Weights of a small mixture-of-experts language model, trained from scratch on English Wikipedia.
Experts: 16 experts in each of 12 layers, 176 squared ReGLU neurons an expert, 2 picks a token, a softmax router, a shared expert of 192 neurons.
Below are experts of layer 8 (counted from 0) of a mixture-of-experts language model. Rows are named router (the router's row for the expert), gate (a neuron's input weights, with its number), up (a neuron's input weights, with its number), down (a neuron's output weights, with its number) and show model dimensions 288-319. Each number is 128 + 24 x the weight over its row's rms, rounded and kept within 0 to 255. Numbers have three digits each.
After each expert's rows: "mostly gets" lists some tokens that are sent to it at least half of the time. This comes from a sample of Wikipedia text that the model never trained on.

# expert 5
router:083114135145129144129178120104128109110129172139159101106146116123179077104150128113136128150157
gate0:092154096130073141135092087123126111087155135147144171155115128092183112158142140103116099100158
up0:150183169112145090133155163119163125158153164131115136123119132141104118156102111121093108134134
down0:161128142091103122184144145127101115130130095148098076081172136134121115122125157121095139145105
gate1:122123141106157134107095136127122112101129142103110125090142155138108155116134109144144126147146
up1:132075058078124116126132088121135146142150153146122113133155111134103126114130117143126138148182
down1:127108091145139142081064119132185136110095104101126133123186102143094126125126096107139135161120
gate2:152150138129148120152142143151119128133071139128167164109111170128156111126135107099138118146121
up2:130138124148106141177111140124139111128103137135143119099125119148105123129076118154169120099158
down2:161144147098146132134108137142152137137136117103118127120078109113107117175092117077122147141124
gate3:116148158099154105103148099156115102095093113130176127165157137125150131146135133102143151113130
up3:145108029146141118159162109126107125130126116129144134121150125141143122102113158108135107141108
down3:098112121118120145120144148089149092153089149142122113102108099133094098144128140134123100125094
gate4:182143126129122146144099141154077105150100143114094119130076113108148130090135131155172147141121
up4:139138128155153112109135139144124112109101110151151140135115096135156116109119135114132142132128
down4:134160091154121148111097106132129110142125145139088108110152142143165086105093101095097164149177
gate5:123098105100128108120101116125146126132127125130150115144085113119154114117125170136114095103115
up5:139129093135126132086147175122120123097159125157115143079130114103137132136126120138121161103110
down5:096127137150141103126150134104109122120145078135106104136147130125148089165169169149139134144121
mostly gets: " The", " \"", "The", " their", " its", " his"

# expert 4
router:146100109143069109110179100129143162115123129112081131136105109114150139165136123135154095110136
gate0:134102156118134136123147144115134113135093144113133096101100115053140097116120138136151112143143
up0:117086148149155169178131117113154145116169124125111090122111102166097128159145156081164101152144
down0:134128104114128134139117093137138126145135146140175128114147120161127128104109121093120190117160
gate1:137058153095125175084141142130103120091135162141138112107099151080173152117123131143147129087136
up1:121098117137150173127128148145125127073115147138123142152102097109150118139153144138122145088154
down1:151120092113128160152123141133119096127154135139131083123159112150105154076124152138109125089149
gate2:075158116114085124114127114170087091141129085120131101174137123106183148106127099130147115162139
up2:124140149126174122131148139141101150134143088115138092082119142134155091175136126123163191132122
down2:102130147168123129135129154160175132144108158165086170104093109107138122116145154177087127137102
gate3:145096139143094109129109194108155144122110153169117122100140138145137108113157119120116125098182
up3:150134116129133085127160141106162147147085156137126143105178148093129151103099108147164088109141
down3:094146161067163109114128132104119098114126114108084141146137163157108125109145149131110117135122
gate4:136141091179136123144170063147132154158131146109130102105126148168155167094133142114127135187076
up4:110110147112104133070101095140111159139117144082121112145119085175125140097145150125110140115116
down4:167122131151083141122115129085158171152122115129159102144121150107127185173162132136134158143055
gate5:151136149130097164141121122137122120160154119134104143147133142139125136132115129111110137108126
up5:142083101119125118136135147070080137129119153157121140121120115161121130143136143119139123119132
down5:188143107088121134124126118127093150119103127132147084125126111153120099145134094141126129123125
mostly gets: " in", " during", " after", "In", " until", " before"

# expert 6
router:156129122138127105116115150132135101144110094165155134123116105173150137136127138161120139105089
gate0:132087135141147117128122115157094121157099153119116106113098109106133133101135091150145134078101
up0:125129156136117124101154171163091118137146091092160146169137129112108114161148144110176108107140
down0:115151116121140145117101218173124115085118141101117151129149091120132154133126118149147156135101
gate1:122132135159125111045106091108077160149112154102119144121122168191096111124109141110135147114100
up1:121080108143169130134116126113120106108104192087140094146131162146117101143133159104154091090130
down1:142132138136170139185101100114135155125081139178134138120138140147174129113126099132144150141160
gate2:140163119118153104101175143120136128110186151101102098113136066152166118116127102160104146071136
up2:131117085102120126121149141130118124101127139129082143166131099149102133120170170102141087161127
down2:155133122067079112101109153125159102130146102152109196115095148074158109133106108112126131104137
gate3:078160156147156145149108101153152135164096147128129136131117171171192116101169117120127157132121
up3:097094114136127112137172102118131088113148136096124142103126142111174126119083092131144111119174
down3:136160141135146150132159087116129157149171116128110123131147144140158144187136110118111105117121
gate4:113090089149136117136121150090179160168090074112139141117154115129127136137150082093128119128170
up4:111123127125122137141143106111154145145099129138132132115136151120140164139153130125093122156171
down4:161107116140133164119140085149107113068138146110103124119131120138123116112109098130165111119124
gate5:115140134156139135137107118128118155148109076133130109143110112121118091113154130130116095137114
up5:137132121135134136103111143133099146148157144125111109121112135147138155100152077105117076117192
down5:139150097157092110127102130101099144097135144086087139157134099131124099126142113092124123110114
mostly gets: " 2015", " 2005", " 2008", " 2002", " 2012", " 2017"

# expert 2
router:108134104110115098121118161124085113110143144135064101117132077148113164146152177105123121147124
gate0:142111115152114116176119121105129117073059130131142129093136121094106151107173152133113150112174
up0:124103130078137134149114155137136169146151153154136121136103094165129117124089126134152128093096
down0:112096152185115143117090121148139131128110156124091155143124144135121101119114132138141119138113
gate1:111104158144136113112129141146156143105105113079131177160110140126150171151175154131171127145143
up1:132074118120100144099156115125131141136111098097127146122114177155099139147139129132146147139133
down1:135111143111172109158058142122173121129128110093134176129098142160149132167111135130155089143128
gate2:096109079108101148134155170111155126132129141169141190172099119119162157113136115125134091091144
up2:101147088107141136165137150075116143149148147158099133140127131099162157109116116148158094129147
down2:161125115087143152181110101146094087116135093143165124182118106120138133144106138094130131129120
gate3:115125085153137124107111117138124156127156164101108136150069125127122159173148143063114133117107
up3:068143127128118099122102100150140162152152114104129102118115116102131148133084138106130150133171
down3:119126095150148120131139132109123127116078129069098172109118156148165108129124095119102143095124
gate4:109174104114093146138123090117121121143126113168114108081146114126117178120119122112140134113175
up4:166069086135172117116130109113144115112096152119124118121135102130198109146128151148100141151083
down4:186143088139093139135172124135143129134103140111165092123150168108136102167108157154145196109124
gate5:129093115137124109108172070083115115108119165129117134105101119158117093133146166120111114108139
up5:106130150095106124170146161150142166118143130143129127174174110136155150154161152097151123138155
down5:119147137126126058112150103142089160124144114083136161127113158120132184115110087135147149167152
mostly gets: " or", " but", " and", " &", " all", " so"

# expert 12
router:128151144102132161133104138122141120124137165128113124127089110130065167099078112136129091127144
gate0:148129128151118138122155125096102099149141152129114123185123079130097107122116130149118131103120
up0:121123155147126161105144146144138139141116154116134141146110111142146100105118117130115180153135
down0:106121129098096134160147182124151142140113092155129167132143156133116093145149143174156136088106
gate1:141109125096155153142127084146156108124174079144147079164114160146162135124165181124151117095137
up1:119093124118161119125149114142122137166135134158112172171140151168120144134145173106145102117132
down1:129119147146146131143103125134107133161150120150119136129078119114070127146171146133160136124133
gate2:140157187137119111097113122099130119117148162141101151102113089128095173128128140107122093161135
up2:139107145125115139129139127122131119099128133148154137141149109137121100108138093122140158150141
down2:070147129113106171136090149112138111090125120143108124134120158097114159145133151138125121152103
gate3:122148160142136094153091131173149112110099138113120120142111128193077147133069121134120117116120
up3:086141123156085134145149131109134111128091144106113127138146137124133087120128133120082109164137
down3:137164143155118129131111118141103121114127177157138143106105161108150146123133100150115112114132
gate4:125082175116086133117107092086132098080144136147146151160137126107135142180150157111124143118112
up4:129147093116133119129151156117131123105164176130137141157097154142152145108164137130101148141098
down4:174101145122134128125125096096151098154140120138148163115136156119166128112131112123177163143129
gate5:164126134143134120134147127112113126103154148140097118141108128051124152132119137125120112155140
up5:141143093134110169089134127132070089110148137173125081111147136098147124093125113160103159168109
down5:126153190141108140079143125104171153145152167103084141152094172145132129104101103151125123139130
mostly gets: " Al", " int", " four", " cl", " inter", " three"

# expert 13
router:136087139119130167173131077150158136109147139158130116130133061106128162132131119179131172155117
gate0:171129130153147142086136145126176127115101155066119122185125139143137140167137109160144125132096
up0:097119140112147126135123124124149173158136072176121150184107112126084114114133113143082114134080
down0:153194095108159094136091183152098131159124144118178117164095133149093126133130086105111123122086
gate1:129145120151149127121100121144178138120099130115135159112149155101115161106119173131110102124105
up1:135146089097092117127150115097070136135128126093116096152098085121158087163138116104134170140162
down1:133179129139090143140188084067115124186121126127096126134108103103101090118190123122085142135136
gate2:141110146117111147144125090107150116136142116157137177100113152109130117108141147139125128123106
up2:137105165142145104123145121080149138087146129119136120138109121130107125158121123167142161108143
down2:148120154124097094116125188142115159146149124101107161123129119107116148122110153130122118075128
gate3:145132139147119127138122127141150087115099160151099163109093142120110111160116154153119136143106
up3:148136157108140117140135118117100105124150114106122107132156112131154133114090123151128174119130
down3:142123160117150132142172157121151126092126116144090133090110101133111133156158100164111132152141
gate4:121115120129154123138159112139167136094128153103155098102151067083139115151154123097101164108127
up4:116130100149086135124095112127122133130116141136139117066098094124151121155160118138114109138171
down4:127139143193103183115107099162125117098111100161109120123121123103103149110164102125131121116116
gate5:111124122134141104112152156097118121110125116144088137098161148142142158157129145171142168130152
up5:112120128150118114158156144078140170095121141114112141094154139128161167113099157187138137132143
down5:112100120171086123163130139141150101111149135122105145123134132118111128169086091152118175126139
mostly gets: " ", "tic", " known", " public", " American", " Central"

# expert 11
router:107167143121171142123126138114116128146102116119082148105159142129126153168123155125130141128129
gate0:156107104116108145134188136111145098104170118118116138149099094153134122117137153117118128117113
up0:133129116144160109138118106118128121105126155104126186144113075162104091128127108107126105134156
down0:110133098170163108167166139123136141118144115109158130141124123096120130152129115107128108091142
gate1:135189146071107092116109086136138160125113091108128148127128140133133162160159089139099127104106
up1:129109139126111129131132103153142138141115162138140144084126178139150110128151144155134133125122
down1:157123085118088147101150123123160063147166116141125135132104117116167140112102128148160161126163
gate2:121098117114154088115104065074111107129101132141118113147168117111106175111106089159069103132127
up2:137145089141125129177111127160144135152147120122104107124113113144113126106121149120105061103110
down2:112091121158138144102118060107163140116124140147131101149119085088116144110142119123147118135177
gate3:153117116122110091145108099096104165132131154108123147158134106113130123126098120096145096121121
up3:137106061119158098110128120141098096134151123153141114088083125135109159120152128155076139149134
down3:094135103067111101130149116165140156164150123069151179118144123153144146124136130158168093122128
gate4:149131141128115166130127107136113173111096127139135127139079163115198127137119170157146145139161
up4:107113125139137168088129171100107091148087145103173138143139115141089140143060093122102138123125
down4:126125101111123131116117102101135129123129115165093134118157136116148159127086087158164101144128
gate5:127155159117126110115135127081099149098113094089118171086134130121143095146162090123086170116131
up5:125127110100152145158102109147155172146114113093076149144084145110102118142120163130159122163107
down5:138174108160112091108127134126155137101141123158131128114133157127088127124124101132155121123115
mostly gets: " League", " Film", " Cup", " football", " Music", " Racing"

# expert 0
router:159135158124124094098097126144134147149110170124089147153120114120109092117117137106115154145131
gate0:095077085163150078134108106097116113097104147139115117131087116110123097131121146096126124142145
up0:121096124154149163141133104161072106176131108112101173165144114107097125097124117131160114131120
down0:109150163126091106106110126124127082148113105155106118097136138135165100129109160100121091170110
gate1:157139146108111160166104108136112114144127127123119102071148119147103104092099145148119159197100
up1:135124106137140121097121157121150135176118145117089109118118102139118130081132134085092147144100
down1:139130101134133113107107124117123162174111109137143154123139159141128114141130103128162109174131
gate2:143149119144156126167130102161137168192101169140117108075154115145154121179124156099121116152101
up2:127130174136122173145089129123097155099144089107143176127144089127114123124162164109093112161121
down2:167134113096121118165104157112087128126094157128142161119113108192121131089130119117162107149120
gate3:178136130106166122115120118085139149086147120144136138116148146133142119169097161152134123171137
up3:126162138143110124175144103131165103156141148108131117095125164102111135165144100144113074104110
down3:165123137142121152146099110142103154156147144136121116127185150151109121162145102127127120152149
gate4:155104111139106098132180121132133123131136168140162166121129129131112087147125097084168164157114
up4:117110129102119135132141134126106158087152113145133145115104140119153130134119102169094172121125
down4:154140121143140119126139129110123181100122098120130103126127138152172120157193143140148169109108
gate5:151139136132122142172123135109161107129106129120114136135133149075168119119129133116150145168137
up5:091112106122151120105177097097127123150116128106117129112127107126105147116160134121134126066114
down5:098126119124109139101083102080143171109157122101144150153063112185128136087117150123148121102130
mostly gets: " was", " been", " is", " has", " November", " system"

# expert 3
router:119155123149109124090158128140145132162135089097142123115119115114109086135151116089101123123067
gate0:116112155136138100093141124131151111164140090118139128077160193076116124136104144089131170168103
up0:112126135160125100131120129153122112145136120104168136116102156078100107156151110105123146103118
down0:123124150137118071101124091146153152160137133135137126147104126145138095147211129141107134088128
gate1:116109153141138152113084113092162173087125114089135127103134104128080136126107113110158115094162
up1:069094101152165104098204128192128123132131148122134114109143129118186143122147141117120102119134
down1:104124123141133140111140155137119124086109129088113106128127111158139153171144136118135126120140
gate2:157143136126137127136110114105156161113098137136133126094123133150104107147098101092092122106116
up2:119102102150113119144130108104117105120159151093098146163124160094128121149135135135135168149126
down2:153148137150126165148119147107153146148109126109132166117175124142108177097125122088132099128083
gate3:116120117109112096111110132120092164081095100149136132139144155115147077143199149125146133141111
up3:110148143096104119117087116159141118174128142096159145114138162137150172150106121093135074125173
down3:124094148120147138095072126141137138126135084107113137148116085111141130113150100116143112134094
gate4:136118144148099153161105134152127123153127157152148108114169129135134105104106114130087130117154
up4:148099131132105101122149132123132105131089109123170135182150159101176129114127115140114130176140
down4:125115105130095148109113149159129136131159189129116150124157104144139114105129137168134147111082
gate5:133155111088131120099093127099088124131108120112105140156131136128072134154104120131139115183140
up5:114116106135136143131119123148115118118131109154150100088136121124155137118137107120106152123123
down5:171153130108127094131146116108172144094093113122133106134121153176152152135103133145074147173155
mostly gets: " res", " bo", " co", " Pu", " Bi", " Co"

# expert 10
router:097147123170102094166096131143121115166115098099143162146107135096143114095131174112139078113139
gate0:120124137129074125138140148129123160111146122154108140141148117173144083151148080079080099135116
up0:126161102124144146095112097149097110111120131144112149115119141109094141142099154159130112106085
down0:121138175115138110152111132154101136140117097146149131119097161132116083136090134094139088101108
gate1:110138138149179116101135110159160073148098138153120137126103149122094115139140163155117102104157
up1:140098145077106091171143128147119135129159121134120087153127096113130135130141117079148160164088
down1:139159107145121107084135134117133125100122099148151120129128083091120147097125095141095136152150
gate2:104084142143149124135162116122160129124130130138146131100141176101114145137149141146147113141146
up2:136145138130088146101129164163110144098134135126101155145097149086171160095128125135150179093126
down2:143105166144160120125123104133132095109111106101119183128152116142093160097106143136138116126123
gate3:128162126145105126138166122133173148144146147097111141111092103123113103156155146174146204135125
up3:131147106101106153115109113119138151123139103094120109112119158098105160091105102113215091124173
down3:146116191114132060153145129166135091110122132143171153152133150138138108150158136128146140162117
gate4:144136142099116127098128111076104152077115078106123106130130163137122097103095129136139117117166
up4:141138138115103145116150158100130133113107079119165123118118147124134128102119127110135137130108
down4:123153133093119123133144125104147134146098143126148152130123130131134150109114131117110159064131
gate5:157128113126145113120108130138145141121136128121129142099151139182115123134097151169182159124155
up5:108107100121139105127110096158151125160131170121149122177121103129157120107173157159090116158117
down5:101108110132132117147109123143169144109092112179132107136127108173122134135110103124155138149088
mostly gets: " Gu", " al", " Pal", " Cha", "ora", " Se"

# expert 14
router:129151099125155138178086094131178094137144128108106132143109133097123123106145132137115124130138
gate0:118141146145111148170160121144115157177128146137170140158129139125127168093134134102144145149146
up0:083164110126167081115138140147160098118166135116129126086126121175145117111153088144099090144107
down0:090136119150131111116157159152175123103106141143103144175087168148083093136103112101155138097113
gate1:124128140147097119107116164110159163159154108106132089123157153136089177080096137073126077110104
up1:153104100109120123140099104119132150137129156158135076142117119127144104178081098114147142071118
down1:191150075117115149160120153141132096140135139101147107146095135140104150131176095152111134117144
gate2:138116148131134185100098152124130084095088180151144112119118149187098187157144161132138081123115
up2:137087116164146109107169036113125109143123173129117134119179094147126127120067146130130106136114
down2:076166137148102131096101140179159105113143112158110132141116163147175172148074127118099117126085
gate3:148094134144126116119112129102136122123118168119151120099152159120102141124103126065112114130140
up3:157130161169186117118079112136110123114146100118128117091133144133132108114153101143128141135133
down3:133118121160122096095162083129164105091150133099138197126076125134111129138132113096100114105142
gate4:117140084129139123171112115092148130174176130154101125132115113120124139162115103106108126114113
up4:203133093153103128119098105149137127112189116100133128100072128116106127118072134120120129148061
down4:148135103127130088122142136170133088125144110164129100099076147112119128118189120104128136116105
gate5:128088132117137074111113132130171112145123114146090118109125124106133129141137131113122121170148
up5:153138134109166105147149164103122132104120096087109097104143142097112109095113132176099131114093
down5:124121083132136125128110150143093098108126111088140141136100094119134113146130176082123120129116
mostly gets: " John", "St", " David", " Tom", " Robert", " rel"

# expert 7
router:115133138096177131114119142101089149160134137121153161118114167134138096098117129130154122154140
gate0:149098144123125111125106149084113150127151131133118139161116143149136114118085122117112124132125
up0:156104104088176129090118132134135091116141120101114119116111124139159105145148138116121080079078
down0:133109102127143156134126120106165158136114112119114144112145134136134108088076149080075085140154
gate1:091107157093151087165129131131113136153153126103188176126147138133130185131091143154137114136095
up1:147143134148160109145116097148145105110116091126081082121113100165122136121104119137154132138112
down1:131116151151119095123105136122126136109103139142130128069149117153109111173158169118131099159118
gate2:086109092164115124131164147090094182152099144116118136137078123112104139109106153132174101088115
up2:126116115161149148151136162126160146095118159144121128133117152100128191131159160108124167091137
down2:107178142124099093119149117169171177142069163146131104120135140114103126137110124143112128099152
gate3:117122105099086130101132130120132160101134148142134173120113160112119124150092134098194105101098
up3:159175094154103125124125110126118156113135127136172112125148120102090131102103130116139118116088
down3:143143106120154107157147122121103137092128129129140116091109113171130129137114112132144115138163
gate4:136110145140110130133092148099138101149140179155136103098090125119124141105119148129112106130061
up4:139125157133119101163118128121100105166112127129143156135110083110114149120085166114142125146142
down4:079089162100098093075110094146159202129149128156150140140142095149144106093127112116163120128126
gate5:144119114089144152121156114127107126121134119134136135101165153101172094149151143155142107092056
up5:099127146141119141136132135104151122134145128137122121134112127206145124096126106158092160118119
down5:109132083128157107164068124133134116159127114142134141153121101110116127161114135133104080120140
mostly gets: " cons", " director", " inter", " rest", " producer", " Genus"

# expert 15
router:130100128127091096125126125097137130142150151199151084144165147083150137097149079125077118089132
gate0:097144143131144138142130118095131103126156121091090111129095090091092135111158127125128143119112
up0:141151100087084113127138181156072144122118157168149128096121156148135146130118124126131162132170
down0:091098176111108129097148133091119124130151109143150102141098141131151091092140164180099103102117
gate1:147137130125123144157093149112131142132118121127122138154124166102130135067133079067122151114150
up1:116175119117132113097146125140165096162101095094145132128125096110103124168106171140107116125159
down1:099143125172181121083151146124121122167097166145119110097140174135114116127118139187122112154100
gate2:133153152136078153139167145088122123148119125158162149113149132113142145156133070128129137147137
up2:138171122108160170143138123133147143153137102140133119122169143118118124132161112125093178126102
down2:132087159114081178179135135139162146135129176122153091125130103110156115123133105108108103172141
gate3:115110102120137107113135090119116143141101160114121104135140118133141107166115109146085132102105
up3:111064138135145124102131110122091102109139107126126093144156129145110110137138062138125073071115
down3:084156130150076163099148103183125129127136110115125111128124128112123126150123124126138154151106
gate4:110125098110159118129079103128160105131150110162123105137083123072120113130078113140112158077124
up4:113074097138148155147058099154129173116151172116137132130124140103124130135125095117069116083137
down4:092162135136136106149132179131116159146116111114148144124094129135180142142099159171169140131142
gate5:100084150187120118128182135139171131090125145111171147118151141072107103096183124133169124154100
up5:131133098180125116124137090168122132134146073106139129149135167079094117121138101136167165169167
down5:129082113155108101115156125130101155146134120119148123104147110194103150100097162126135114186102
mostly gets: " W", " they", " w", " X", "u", " people"

# expert 9
router:160142095093146107156121077164148147119112139130150081098131132126079140131156112152131132123141
gate0:144139080144167144147147140130096120171148147075124123136137116170144143146118102094190154100088
up0:149140082165114164143110146156135134138115142117115075134114176091126189145122097122127138142078
down0:126127137091135114128139135121110130129132131161094133146111143135144148123122091140162109114145
gate1:111119100136049070117119147180119130145168108068108110153126124123155150123161084121152093139123
up1:147174139111087114116120127087089152149136156139143119094134105166087151103118146106137101109103
down1:169080147116143140141132099158166155104107139136111139126124116086130102133160168136093137160162
gate2:146132161109077138132121165118152145112125102090076124195147157122133152126087114132124105156142
up2:100119145142117108104110180131144093184128130126118158174150134145108148107189129146134106166095
down2:115129119161168143140120125082145156132156123134135110111103126116160160158129114139129120113101
gate3:115115103079136105100164119114125132118092113157158148112139129156134114114139098099122122145131
up3:158180130123125192130145129124115087108130163108135131148116150094122111138077176122100123134147
down3:157144119148138151118107131138086129134100150086164130139138109111136172155137053144100110151130
gate4:166127125074107168145176116150164155093157167109144090169091167120116089145116161153095132154159
up4:114120137121120131126136142119113156116136119115122136133136173158133093117137129096158140098138
down4:124118156107114140132170119120114107143145110090133149117069121118092124101077134130144145132147
gate5:119092125158125119110126107136129148141125112123109116118100115133152121102117162090098112137144
up5:082121124108119151109153111102116124100147162141176136230150108127058162152099146140167125105118
down5:137127140165148093097161086124172115117118152059159126139121133140086125166139126101131175119116
mostly gets: " first", " which", " it", " It", " album", " second"

# expert 1
router:116127129154161139111131158130173149117133091135142124169129162128165097139111142104156163145162
gate0:132128201142143161167122162112161090126147122115176107119163134146140117103150122120121127147123
up0:103165117151121139121120147128177116104152097116183144119153115159138116110134135115137184147135
down0:128144155114105127141118102155108118140101117109117110126130135133160134141119130165091125087090
gate1:085119118117111098117160101146177154146142085120135152114099124069151096111104101132103124115132
up1:094136121092129106161161123104145148095135164090143128145127115145163101138124122129160128116092
down1:143125144116116125137170178121103100106186132151153167147115112139135153135103107167134151141157
gate2:104141102117098137169134177156145096113100148088137132126093069155173073091100140151123160169132
up2:097132142100144122066151145090142129077135123130081084128106162164115149148153091140114146045128
down2:143135115107134085149140174091127096107128126140116150107181096116099139172220088154121172145135
gate3:141133115158159091104111124150144079099142125138146150159112167109135112072120081114161100150172
up3:105068140148102115142136112149144089116130207123117174138123127129120149099109160139175134147120
down3:102098127113139138091148110128132128096108150148128145138122157141155149115131133139135109136176
gate4:108130165198138119067139108134140162153120137111150118162163164139170151121102144182133148130127
up4:138147151091133082126177150148097136109172118129115144143146145164109144124129122161125178104104
down4:100113076188163123162169116121154115155128117208087097121165146111146125093146119120133123143128
gate5:095171155134107135100127113157179114139134115136114069133128156115153135113134142149123128130129
up5:129125134189094186116127141135135149138168132169130064114140156141109143135111102130122164132168
down5:170101114086140137155113133137115114102150111082158137108109128126137140121137138126131097128163
mostly gets: "\n\n", "°", "″", "′", " However", " ."

# expert 8
router:147084147156115133106161153154095140156124142126100145143157135164153162093111127119105117093119
gate0:140138092124158136121127118160122139108125143149135131142161122099142153155150145117154152074107
up0:183105096136139135126074156120158128145130141113150108131098123162120091092110137152141124115135
down0:092122143126164106106162128135096175175096137119133105116147125103155138139117139097145111096113
gate1:113127151143125122121112159108105140127126082100104154112130165131136132128105143129140131107139
up1:076092133102138136123107127122074129118106133148153129105101142100130121109090166166128163096097
down1:158158145118127103120097167127125171118125090161118091131132160129111170131155106212136139140146
gate2:100133111103126124134167136152121111116126121091145115106082138086138111132110102080144106113133
up2:139124119090139103109103122161109128089137118157089087113130150191123099161180120141155144116120
down2:142161110136152133127140120097098160166100109135126128150145166136123124167073092104138099118114
gate3:136118085141116128141139122123116108138154129167120130097145130152150133149147119173107114103141
up3:132158129100147140100113110120139148146135116096126146191088151102099120109109096088091137136118
down3:113140082194142095116125099161153118128131153146134159135115116142163129131112106154111140124150
gate4:121099131135098072141075112132162162129093150149131113130122123156106161109129177128116103091126
up4:142114113070139126117117107109091156137144092126164171116133105096132125122124130098108145139140
down4:140152135148122129085133116109141095121115112133087112109098146096117145106119106136150120123137
gate5:143140098119122112127123153162171132123133156157127135139126155113170143178143108111157146131088
up5:117094100156089124120095177156176110148165091112117148111102183090140095144158135113130129137117
down5:135151165107113149151121143129133153107136165127121123143152148184130137129129100123136132079174
mostly gets: " 0", "{", " R", " K", " T", " D"